config.yaml
n_experts: 20
d_expert: 400
normalize_top_k: false
init_std_router: 0.00897
lr_router: 0.00054
norm: "layernorm"
tie_word_embeddings: "early"
optimizer: "soap_variant"
beta2: 0.99
Below are experts of layer 8 (counted from 0) of a mixture-of-experts language model. Rows are named gate (a neuron's input weights, with its number), up (a neuron's input weights, with its number) and show model dimensions 448-511. Each number is 200 + 20 x the weight over its row's rms, rounded and kept within 0 to 999.
Before each expert's rows: a language model's description of what the expert responds to; "comes after" lists some tokens at least twice as common just before its tokens as in all text. This comes from a sample of Wikipedia text that the model never trained on. Tokens count by the router's weight.

# expert 6
It responds to: Sports stats and rosters. Tokens in sports articles and tables: player positions FW/MF/DF, loan, tackles, yards, interception pieces, scores and team or player name starts.
comes after: " |", " (", "|", "–", " *", " season"
gate4,220,210,226,203,196,173,163,195,233,186,180,204,210,200,210,214,213,244,196,210,181,165,165,203,213,195,240,188,154,212,179,181,179,204,228,195,215,188,206,206,186,156,222,221,205,164,218,213,186,212,209,203,183,199,199,194,209,177,181,224,215,182,206,232
up4,196,198,164,184,220,197,179,198,186,165,203,192,179,234,190,182,201,232,228,207,205,226,204,206,192,241,183,202,209,204,160,198,204,179,205,200,221,182,152,175,197,213,179,207,178,197,191,209,219,197,171,184,190,202,214,218,195,216,233,203,185,179,183,177
gate5,232,211,226,217,211,186,192,181,192,208,174,168,186,186,175,159,194,221,212,184,161,188,205,188,233,222,201,190,234,222,202,209,177,229,223,178,196,174,191,162,186,213,187,239,206,224,223,206,203,181,204,195,194,190,184,207,193,202,193,219,192,177,230,203
up5,251,184,173,195,194,188,209,227,209,217,204,181,191,200,163,199,201,234,247,239,179,228,206,211,231,183,197,202,211,223,224,201,204,208,184,246,222,208,186,185,220,224,160,221,249,201,196,217,197,209,217,188,188,188,182,185,199,208,190,179,180,202,210,176
gate6,223,214,206,178,222,186,169,186,204,194,179,177,183,207,250,222,204,246,195,204,196,185,228,227,214,166,178,190,208,193,226,215,207,184,220,229,186,195,215,211,211,184,186,231,174,210,199,236,165,213,189,179,194,152,189,152,186,223,180,208,190,202,180,213
up6,163,212,211,220,202,239,204,189,211,213,207,165,194,176,199,217,189,220,231,191,201,191,225,205,250,170,215,170,182,238,202,220,189,227,209,232,219,179,233,194,237,171,198,216,215,222,184,226,192,216,188,200,187,201,182,212,146,195,217,207,206,220,207,208

# expert 3
It responds to: Titles and organization nouns. Head nouns after "the" or a modifier naming contests, bodies and works, such as title, Championship, Cup, series, Party, Group.
comes after: " the", " a", "'s", " first", " World", " Grand"
gate4,160,207,201,192,190,204,197,183,181,172,191,183,206,192,196,179,229,196,206,188,189,196,220,209,194,222,244,151,225,204,203,219,171,211,221,189,218,187,190,163,209,188,175,213,199,196,247,199,218,193,221,216,211,195,205,174,195,198,253,210,174,177,213,148
up4,230,163,176,204,194,204,204,188,185,203,214,208,197,201,222,204,184,217,208,174,219,216,211,228,183,163,177,206,169,216,189,209,192,178,174,239,168,217,182,211,201,188,197,170,172,243,207,175,193,230,221,201,166,212,212,207,204,180,201,206,176,172,189,194
gate5,206,174,200,237,199,193,224,195,183,195,224,203,202,209,211,227,205,205,188,194,211,201,199,207,186,177,169,232,186,147,163,149,174,235,215,197,204,202,217,220,182,224,184,221,220,208,183,171,228,218,188,187,240,196,200,189,222,210,213,172,212,183,228,197
up5,180,188,230,194,190,220,182,215,197,192,211,207,212,239,187,210,186,216,182,172,196,181,188,201,197,196,213,165,194,230,199,231,207,141,162,218,189,234,179,163,202,168,187,194,174,180,201,215,157,197,254,168,179,195,188,232,212,194,196,165,228,203,172,209
gate6,197,189,222,219,171,213,192,185,185,225,181,219,184,186,218,208,186,163,195,219,195,189,213,182,177,194,220,208,208,227,238,195,206,160,207,222,183,209,194,221,205,221,188,225,195,202,206,182,176,199,169,223,167,237,233,248,224,191,169,189,200,196,194,193
up6,192,174,156,208,191,186,192,221,191,200,195,222,187,202,195,193,198,180,195,216,206,226,201,192,214,207,208,188,212,192,193,227,213,188,165,220,198,176,179,155,178,189,204,183,211,178,203,221,212,216,228,208,195,233,154,185,200,201,198,206,187,210,206,220

# expert 11
It responds to: Name-initial fragments. First letters or syllables of proper names, often South Asian, in film credit tables and cast lists, such as A, J, S, Mr, Abdul.
comes after: " |", " \"", "-", ":", " (", "|"
gate4,171,209,208,198,184,197,224,226,211,218,180,206,185,182,187,190,166,239,186,192,239,210,171,206,201,231,201,199,183,188,210,184,214,217,186,220,216,175,235,207,206,212,205,229,175,202,183,236,192,178,216,165,197,192,195,195,234,182,185,216,191,158,221,199
up4,184,199,212,179,163,208,204,198,211,203,158,227,212,155,206,210,170,219,161,177,203,205,167,175,193,208,177,196,189,196,225,175,228,182,189,208,208,197,214,192,181,192,189,216,223,207,212,187,169,189,203,195,183,206,240,185,210,229,208,184,225,188,198,181
gate5,225,173,181,191,207,208,218,158,184,215,239,194,198,192,215,190,159,206,222,227,205,173,233,158,180,190,218,190,209,170,225,178,195,177,193,213,206,193,190,175,147,175,196,182,214,197,211,216,219,188,174,202,183,218,198,210,167,226,224,197,201,199,177,235
up5,205,215,184,220,213,234,206,239,177,197,162,147,199,201,209,212,203,215,236,203,188,237,204,204,196,168,175,195,210,201,214,200,180,207,185,197,152,196,200,195,200,202,225,218,239,180,191,187,185,210,184,212,176,206,221,212,235,194,185,174,215,208,201,185
gate6,203,187,202,187,179,198,215,200,191,181,182,223,232,197,192,194,211,229,218,180,204,173,160,195,189,194,172,213,204,207,162,200,213,170,230,189,209,219,201,212,176,193,190,198,212,182,200,224,197,199,227,209,199,207,237,205,211,170,220,196,226,226,189,181
up6,199,166,186,216,192,188,236,195,175,180,201,197,181,232,154,215,219,165,215,185,219,207,243,198,178,207,208,198,198,158,196,187,167,203,196,203,189,199,201,189,221,182,211,197,180,224,195,196,207,193,188,212,184,189,177,201,218,214,223,216,183,232,229,156

# expert 13
It responds to: Clause subjects and pronouns. Subject pronouns and relatives starting a clause before its verb, such as he, they, who, which, and auxiliaries had or has.
comes after: ",", ".", " The", " that", " where", " which"
gate4,165,201,176,194,198,193,202,183,171,216,201,231,169,172,211,183,202,227,223,200,210,264,143,181,194,192,214,188,209,177,197,184,184,195,206,172,210,213,180,226,193,174,205,229,231,198,188,212,196,207,147,204,195,238,194,187,211,200,183,224,203,189,192,192
up4,192,219,210,216,195,173,192,220,168,196,191,224,181,163,233,192,183,190,191,164,203,172,166,192,185,209,213,210,207,230,206,197,158,189,248,209,183,183,201,242,205,184,199,216,168,183,203,228,214,209,196,205,144,214,225,186,183,191,189,191,176,204,183,182
gate5,217,185,181,221,190,202,180,213,224,188,176,192,171,222,200,181,210,197,194,186,240,192,201,177,204,204,169,195,193,217,207,186,149,180,222,203,171,235,205,206,189,156,171,189,210,184,241,251,225,191,172,183,170,189,199,189,199,233,203,227,138,221,177,201
up5,224,214,189,229,222,195,234,218,203,198,172,235,164,191,176,188,207,176,195,198,199,203,203,226,186,195,192,203,213,201,155,211,179,219,221,193,175,178,184,177,215,196,191,167,159,218,173,233,196,258,215,212,178,208,207,218,208,228,186,191,193,199,208,206
gate6,198,176,218,191,174,172,234,225,203,218,233,217,228,225,206,175,192,209,238,223,180,210,223,218,207,214,205,164,188,228,184,186,230,207,217,207,199,223,184,224,194,182,211,210,168,202,190,221,214,154,170,159,206,178,204,162,213,226,219,166,211,190,197,227
up6,187,208,149,226,219,209,222,178,198,168,171,159,199,188,195,205,178,196,195,222,218,222,195,207,250,183,190,171,222,188,175,198,183,206,185,176,198,198,155,244,217,182,188,202,211,217,185,204,179,209,197,177,208,229,161,213,222,229,205,172,212,238,201,218

# expert 1
It responds to: Education and section breaks. Line breaks and heading markers between sections, plus words in academic biographies such as University, graduated, Arts, and the period in B.A.
comes after: "\n", "==", " ==", "===", " ===", " New"
gate4,194,213,186,215,204,198,230,215,208,193,168,188,212,204,154,221,209,200,205,169,223,201,207,213,233,201,210,199,195,184,201,204,207,232,200,237,176,223,198,252,226,153,205,187,182,216,221,190,177,197,197,177,229,203,161,179,189,215,198,183,193,234,188,188
up4,195,191,174,219,192,185,152,158,180,156,195,174,211,197,192,188,213,245,235,219,185,209,165,202,183,200,226,172,169,216,210,174,222,196,192,201,195,199,205,201,187,223,209,164,195,195,210,172,197,185,207,195,187,175,171,210,205,193,217,223,219,199,184,216
gate5,182,236,227,210,215,192,196,221,181,215,217,171,206,192,194,205,193,189,163,215,199,205,189,200,204,192,216,199,213,225,231,229,239,192,207,213,209,213,228,219,208,214,192,194,212,225,167,203,243,204,213,255,144,210,201,203,214,211,220,193,193,209,225,229
up5,192,195,223,198,191,194,203,238,185,226,216,221,195,249,203,167,226,233,201,244,203,217,215,191,203,200,241,190,193,167,170,198,212,200,199,179,235,180,215,183,215,221,192,186,197,163,203,175,177,220,226,200,207,218,223,203,218,198,202,181,195,209,208,201
gate6,213,185,195,191,215,214,177,226,246,229,197,136,165,197,207,207,217,223,223,179,191,246,198,179,194,212,157,193,214,218,200,183,207,201,167,180,201,186,173,216,193,208,226,224,190,198,201,172,206,179,202,153,191,185,198,188,186,211,212,241,190,178,201,200
up6,245,220,202,222,188,183,187,208,208,189,199,155,163,212,198,195,222,175,207,189,224,204,223,201,241,162,167,217,197,224,229,186,181,202,154,213,183,199,206,181,209,210,161,219,195,222,187,188,214,224,235,206,211,168,184,203,180,216,198,201,227,199,234,182

# expert 18
It responds to: Geographic name starts. First pieces of place and region names after in, of, the or from, e.g. Malaya, Kabul, Danube, Turk, São, plus compass directions.
comes after: " in", " of", " the", " from", ":", " K"
gate4,172,187,165,178,193,227,201,233,198,221,179,208,215,198,213,166,190,181,192,206,238,182,198,189,196,179,187,220,212,205,176,200,244,196,238,201,194,207,183,227,189,230,225,205,184,238,205,197,208,187,181,227,245,228,202,162,199,215,205,206,192,205,190,220
up4,199,192,234,243,198,213,201,189,193,213,162,210,211,202,185,197,184,181,198,178,227,143,206,197,222,241,210,228,250,202,199,198,208,195,212,220,231,169,202,196,222,186,207,190,184,206,228,211,202,198,216,235,194,186,220,171,178,216,216,215,216,179,184,215
gate5,170,221,192,206,227,203,176,180,190,190,197,181,194,223,198,229,216,222,222,213,217,212,208,178,208,165,225,220,220,212,216,238,199,199,187,172,225,218,194,209,220,196,202,211,197,221,201,229,206,149,207,207,204,161,227,186,216,192,202,191,160,171,209,195
up5,201,202,199,210,200,190,195,204,219,185,213,229,224,149,226,190,195,183,180,180,231,198,236,206,187,227,194,211,226,197,215,194,211,183,172,234,188,206,221,188,233,205,226,222,199,216,213,200,231,249,173,187,213,221,172,191,172,240,189,210,170,197,219,198
gate6,224,220,213,213,201,236,191,197,209,216,227,240,204,168,218,207,191,227,238,203,176,185,215,218,190,201,204,182,187,198,228,189,173,227,214,190,214,189,185,188,242,178,164,214,204,239,165,217,207,194,166,200,192,218,194,191,196,202,224,219,199,215,198,233
up6,203,243,177,214,198,194,200,175,169,195,232,205,181,188,210,180,235,224,208,201,217,217,215,203,205,183,190,224,224,222,220,180,209,195,204,201,159,175,201,200,190,180,207,202,210,218,224,184,176,211,233,208,220,217,210,184,186,225,220,187,204,217,208,248

# expert 2
It responds to: List and table separators. Table pipes, line-initial list dashes, and linking words like and, with, near in tables and lists, plus country codes such as GBR, JPN.
comes after: "\n", "\n ", " ENG", " moved", " Battle", " such"
gate4,185,155,223,215,222,193,211,174,187,220,189,187,208,227,205,165,201,200,188,222,164,218,196,166,191,191,190,228,155,187,219,205,218,237,219,201,228,209,170,196,203,193,223,212,222,193,159,188,183,223,198,201,194,183,249,210,197,223,178,188,194,225,195,226
up4,199,198,186,235,189,189,190,201,199,203,211,216,184,221,264,207,203,206,164,195,182,188,182,188,182,150,182,209,197,191,212,169,218,187,217,207,193,182,225,205,178,188,214,164,188,176,224,171,197,213,181,214,184,191,227,182,215,202,207,205,188,129,181,215
gate5,213,189,160,209,235,172,220,188,206,195,190,188,189,175,211,186,198,212,201,193,194,164,201,196,203,191,196,181,212,171,182,227,187,175,150,214,203,230,211,195,201,174,184,203,175,204,190,190,194,205,232,195,196,203,197,185,174,186,190,238,227,221,207,193
up5,200,227,219,221,184,216,198,162,228,219,192,180,187,179,212,210,176,203,222,192,236,240,170,218,182,209,190,201,194,242,216,187,207,161,170,167,173,190,182,218,153,228,248,181,189,195,242,213,209,160,207,176,197,202,218,178,226,173,220,195,203,195,226,202
gate6,238,171,155,205,250,183,177,199,225,205,168,188,188,195,244,199,192,197,211,226,211,183,199,200,178,177,199,179,152,207,197,160,162,200,215,214,181,178,177,186,179,200,184,154,204,185,208,246,190,214,199,246,223,182,183,196,192,200,234,174,182,194,156,233
up6,189,214,191,204,203,192,193,192,212,182,194,205,226,206,181,180,184,209,209,252,164,199,213,186,202,223,210,197,199,208,227,231,219,180,207,182,226,194,195,232,182,195,206,225,171,176,202,185,189,228,191,199,169,222,190,196,217,209,163,218,191,236,208,172

# expert 17
It responds to: Ordinals and coordinates. Ordinals and suffixes such as First, third, th, words like New and United, and degree or minute marks in coordinates and street addresses.
comes after: "\n", " the", "°", "′", "″", "|"
gate4,224,264,222,175,223,193,205,155,192,186,224,168,195,201,188,203,232,211,212,207,140,184,217,197,159,220,186,223,168,195,200,234,161,227,182,177,215,193,201,205,208,199,213,190,201,201,174,194,192,250,243,177,220,210,229,155,196,188,204,200,198,209,211,217
up4,220,156,186,177,151,171,202,202,213,212,142,214,217,231,185,183,211,200,208,208,214,193,203,231,219,195,199,171,169,222,224,202,226,209,199,221,208,206,205,208,136,194,175,193,176,198,200,212,176,237,233,182,192,209,188,202,191,165,190,226,180,154,221,189
gate5,232,182,226,223,189,213,222,204,235,198,184,166,205,167,212,224,237,173,212,163,207,165,196,216,209,211,197,200,206,245,198,232,203,212,223,179,199,228,218,181,159,228,195,205,194,185,170,201,225,200,209,201,206,186,194,190,204,231,206,211,225,221,184,194
up5,223,215,217,188,177,207,192,209,194,217,180,214,201,232,217,192,200,207,231,174,202,180,196,171,255,224,195,224,211,173,201,215,196,203,204,231,241,189,239,192,182,207,242,223,188,194,195,215,178,242,193,175,173,192,169,208,216,181,150,170,220,194,176,185
gate6,194,195,154,209,212,199,242,202,233,241,215,203,195,174,200,180,206,225,197,201,199,238,181,153,177,210,200,186,223,176,175,179,207,185,164,175,212,222,242,180,208,178,219,211,172,223,203,209,172,239,184,228,217,224,207,213,207,166,186,180,184,167,227,187
up6,178,198,189,199,190,222,215,182,209,207,203,186,201,213,199,219,203,204,229,213,185,173,179,143,211,200,203,176,203,173,200,187,200,178,218,173,207,208,222,186,159,212,191,217,210,182,194,230,218,209,216,201,183,172,211,204,207,190,223,213,239,193,199,159

# expert 19
It responds to: Articles and modals. Function words that begin a noun or verb phrase, such as the, a, infinitive to, and modals would, could, can, must.
comes after: " in", " of", " to", " on", " for", " with"
gate4,174,198,209,240,184,212,200,183,199,217,183,251,190,184,210,174,191,244,176,178,215,208,215,192,202,205,195,188,183,198,211,192,203,192,220,203,172,202,189,192,171,229,206,147,222,243,205,170,209,191,215,190,189,176,243,204,208,177,197,227,164,207,260,205
up4,163,213,190,197,199,188,219,180,194,226,193,197,194,190,225,206,200,170,161,209,246,175,200,201,191,212,226,217,210,197,216,229,200,189,195,213,168,187,194,198,234,181,178,198,222,192,213,229,178,213,211,172,199,191,164,189,222,202,186,181,182,149,183,202
gate5,210,219,181,167,193,203,193,173,232,239,182,137,193,230,220,201,190,177,240,179,211,220,199,187,188,211,208,216,183,199,218,200,212,191,217,214,242,217,195,201,220,188,227,177,207,200,181,212,200,201,204,172,214,214,162,223,205,199,213,172,211,219,203,228
up5,210,188,186,205,198,200,210,198,219,212,192,189,176,204,215,211,182,226,181,198,193,204,199,227,180,198,190,195,195,189,198,186,129,217,187,180,210,200,209,198,208,172,176,195,251,186,224,167,199,185,182,223,190,175,195,206,179,182,141,185,168,200,195,240
gate6,213,203,243,177,197,237,190,189,201,208,204,190,190,195,208,190,206,166,196,192,195,218,214,191,202,200,196,245,167,204,215,215,173,221,179,176,221,214,195,200,206,193,186,243,205,210,202,205,221,224,203,153,222,151,170,192,218,191,231,206,219,193,190,229
up6,210,176,206,193,209,156,175,205,190,158,220,193,162,228,208,181,218,193,223,200,190,220,200,198,228,193,193,198,196,181,223,214,171,170,189,179,185,194,174,204,193,220,226,177,213,184,200,187,179,196,231,174,182,210,181,218,177,217,195,221,191,245,211,181

# expert 4
It responds to: Verbs in narration. Main verbs after subjects, auxiliaries or to, mostly in plot summaries and biography prose, e.g. look, finds, worked, moved, wanted.
comes after: " to", " he", " and", " who", " not", " they"
gate4,227,238,216,187,217,187,225,213,212,181,208,203,141,194,214,188,197,199,235,178,217,221,202,156,210,216,186,165,206,224,175,188,227,206,176,177,175,216,212,215,213,206,205,182,174,194,199,189,193,210,204,188,204,174,195,178,198,188,233,197,220,222,206,206
up4,212,198,201,224,181,234,209,205,181,177,201,191,226,194,177,199,230,244,199,185,186,200,205,201,214,192,200,201,191,175,186,210,227,157,211,183,186,202,230,191,221,196,155,236,224,192,198,185,204,183,204,175,187,208,146,203,196,178,258,188,210,217,232,178
gate5,185,190,220,204,268,188,160,218,197,165,222,196,232,177,231,188,210,182,202,183,220,206,209,226,216,219,188,209,206,212,223,187,213,236,173,218,184,226,223,220,212,189,205,217,220,213,154,226,206,223,215,170,217,208,184,205,179,131,204,203,173,214,210,221
up5,246,203,176,196,201,230,211,220,214,199,178,181,179,194,211,175,191,195,205,219,180,175,242,219,168,196,235,161,182,214,214,213,192,152,212,218,218,201,191,197,215,231,218,183,185,172,202,215,219,236,180,208,199,243,191,213,182,191,185,174,230,246,254,191
gate6,195,225,196,193,205,209,211,211,181,195,175,191,203,213,192,209,193,198,212,230,154,180,170,216,175,214,235,216,194,211,220,192,238,191,175,212,187,180,199,192,192,222,171,186,201,189,193,206,190,179,188,211,224,196,216,192,217,188,212,200,212,204,183,175
up6,209,205,209,200,239,198,193,192,175,162,192,179,236,189,193,203,203,217,210,155,203,193,231,216,210,220,169,196,211,239,230,203,184,181,223,204,212,204,226,190,197,152,206,182,178,193,177,179,159,184,190,187,202,180,184,195,212,215,205,182,181,213,219,190

# expert 12
It responds to: Infobox fields and scorelines. Field labels and separators in infoboxes, tables and match reports, e.g. Born, Died, Coordinates, Genus, Website, and team names before scorer colons.
comes after: "-", " 0", " 1", "–", " 2", " 3"
gate4,214,215,202,205,183,194,199,227,210,187,190,184,190,214,209,141,194,184,206,207,209,176,209,198,222,245,231,211,193,204,178,234,198,177,205,214,207,223,187,240,196,199,186,189,203,214,214,200,183,214,221,202,226,201,145,189,179,194,204,193,205,191,188,201
up4,217,203,187,221,210,191,196,175,188,181,211,203,201,206,190,191,174,180,206,199,198,215,200,200,201,213,205,177,197,199,237,204,196,178,222,216,202,208,197,185,240,179,230,187,166,193,228,179,207,239,189,166,214,190,199,206,185,246,162,205,213,185,212,172
gate5,158,182,210,218,170,214,217,183,213,216,226,192,185,176,188,176,168,208,202,223,174,180,209,220,148,186,208,220,203,184,178,195,173,203,239,203,199,180,190,171,206,169,177,191,198,184,181,203,221,207,196,228,214,193,181,189,230,171,194,180,219,178,173,199
up5,192,196,232,199,184,184,188,226,162,175,216,207,201,191,231,212,195,178,189,186,208,215,196,179,210,193,209,204,223,199,218,236,197,186,208,174,170,214,171,199,214,213,201,192,189,194,209,235,196,194,219,194,233,209,234,227,203,189,173,173,171,199,196,225
gate6,190,172,178,206,210,160,212,210,172,232,206,206,246,194,195,227,196,227,216,202,182,184,216,163,205,177,170,204,195,183,161,215,210,190,198,207,215,221,236,183,218,230,189,203,197,210,195,181,195,206,196,188,186,176,220,175,171,195,190,199,172,183,173,170
up6,200,210,200,200,216,219,228,195,236,215,167,189,221,180,231,187,212,202,237,205,179,192,194,197,187,195,239,219,183,256,216,195,157,190,213,205,220,197,191,191,191,257,186,213,206,237,191,156,187,226,210,194,213,182,220,203,232,190,218,198,216,180,207,205

# expert 7
It responds to: List and table line starts. Line breaks, list dashes and table pipes at the start of new rows in infoboxes, discographies, track lists and stat tables, also Notes headings.
comes after: " |", ")", ".", " ", " =", " Notes"
gate4,167,188,233,206,210,195,169,170,216,203,171,202,174,197,196,195,213,209,236,194,217,193,196,190,206,191,175,201,202,204,213,176,237,227,249,179,192,184,200,204,211,195,217,201,189,199,181,215,183,236,189,200,213,178,195,212,200,193,192,209,190,194,192,202
up4,176,207,209,163,230,187,208,218,217,208,201,218,176,194,189,216,239,212,144,211,188,217,209,237,177,188,187,188,185,171,222,231,217,202,182,169,200,221,194,221,207,241,229,223,181,190,210,191,215,199,226,194,184,207,216,187,197,190,204,180,223,212,162,219
gate5,206,199,191,222,163,198,171,206,203,193,202,220,202,206,216,209,190,208,221,187,192,216,184,177,203,212,196,224,224,197,232,169,214,213,192,171,174,203,222,227,216,208,209,193,207,196,218,164,201,215,224,169,233,231,228,221,186,195,194,193,209,190,180,210
up5,197,201,214,226,172,242,189,215,213,164,208,202,191,174,195,239,184,228,203,236,187,211,193,233,228,201,204,230,213,204,196,172,196,226,159,201,210,215,216,219,206,186,220,182,211,200,205,162,200,185,205,219,213,236,193,251,156,197,205,171,189,225,224,209
gate6,196,217,193,198,172,219,197,220,233,206,186,218,219,197,208,222,164,219,236,210,168,182,183,180,217,198,199,193,186,248,195,233,206,241,185,196,205,190,187,177,184,194,215,168,219,179,237,173,222,191,176,213,204,187,177,216,209,192,187,195,207,193,219,237
up6,191,184,247,195,207,186,188,222,177,191,178,183,191,193,212,184,201,192,199,207,217,189,225,233,207,172,185,180,204,201,206,187,175,236,146,208,209,207,201,217,223,203,233,212,189,181,179,253,209,156,221,198,197,223,198,183,200,207,191,199,197,196,230,190

# expert 5
It responds to: Table cells and dates. Pipe separators and punctuation in numeric tables and lists, and month names or day numbers in dates, such as Born: August 18, 1775.
comes after: "\n", " 1", ")", " 3", " 5", " 6"
gate4,198,157,203,214,206,202,215,154,244,191,199,181,197,199,160,211,251,163,224,188,209,172,222,193,173,217,249,150,181,160,222,188,196,194,178,200,218,235,186,188,227,187,183,171,227,196,185,203,190,237,202,219,195,167,207,214,218,210,200,213,233,246,219,191
up4,228,228,188,197,185,161,185,218,213,200,196,187,202,182,193,225,191,192,194,244,201,177,177,172,214,193,174,201,216,225,188,208,241,200,217,223,222,218,198,173,207,204,173,217,158,212,211,169,224,181,220,157,216,203,199,199,170,197,195,211,209,228,204,182
gate5,218,199,181,246,161,207,202,203,212,252,189,242,211,210,174,199,199,199,174,223,230,191,202,193,219,198,192,254,217,182,212,194,171,223,155,202,178,206,207,200,198,171,204,179,207,182,187,161,195,195,226,185,226,141,203,188,236,180,208,197,221,232,206,168
up5,188,165,223,198,211,165,185,181,206,206,213,186,203,175,239,193,215,218,188,175,228,209,194,174,211,192,215,208,200,225,207,206,195,177,206,202,182,164,174,200,205,184,202,244,184,194,177,181,196,173,192,203,189,221,171,198,191,199,215,197,243,183,186,195
gate6,224,195,202,196,185,229,214,215,199,205,185,191,244,215,206,195,182,211,189,208,201,212,197,193,208,263,194,209,201,208,197,179,227,204,225,164,229,177,201,199,188,212,159,222,226,201,193,190,187,212,159,222,207,199,225,194,167,228,234,188,202,228,197,220
up6,207,177,188,209,168,227,202,238,239,181,183,197,206,174,209,210,197,189,199,210,184,206,183,180,139,192,200,204,228,215,208,205,211,197,217,214,210,207,221,212,192,217,214,184,183,204,202,242,169,163,170,204,225,237,207,202,210,203,198,248,167,198,189,202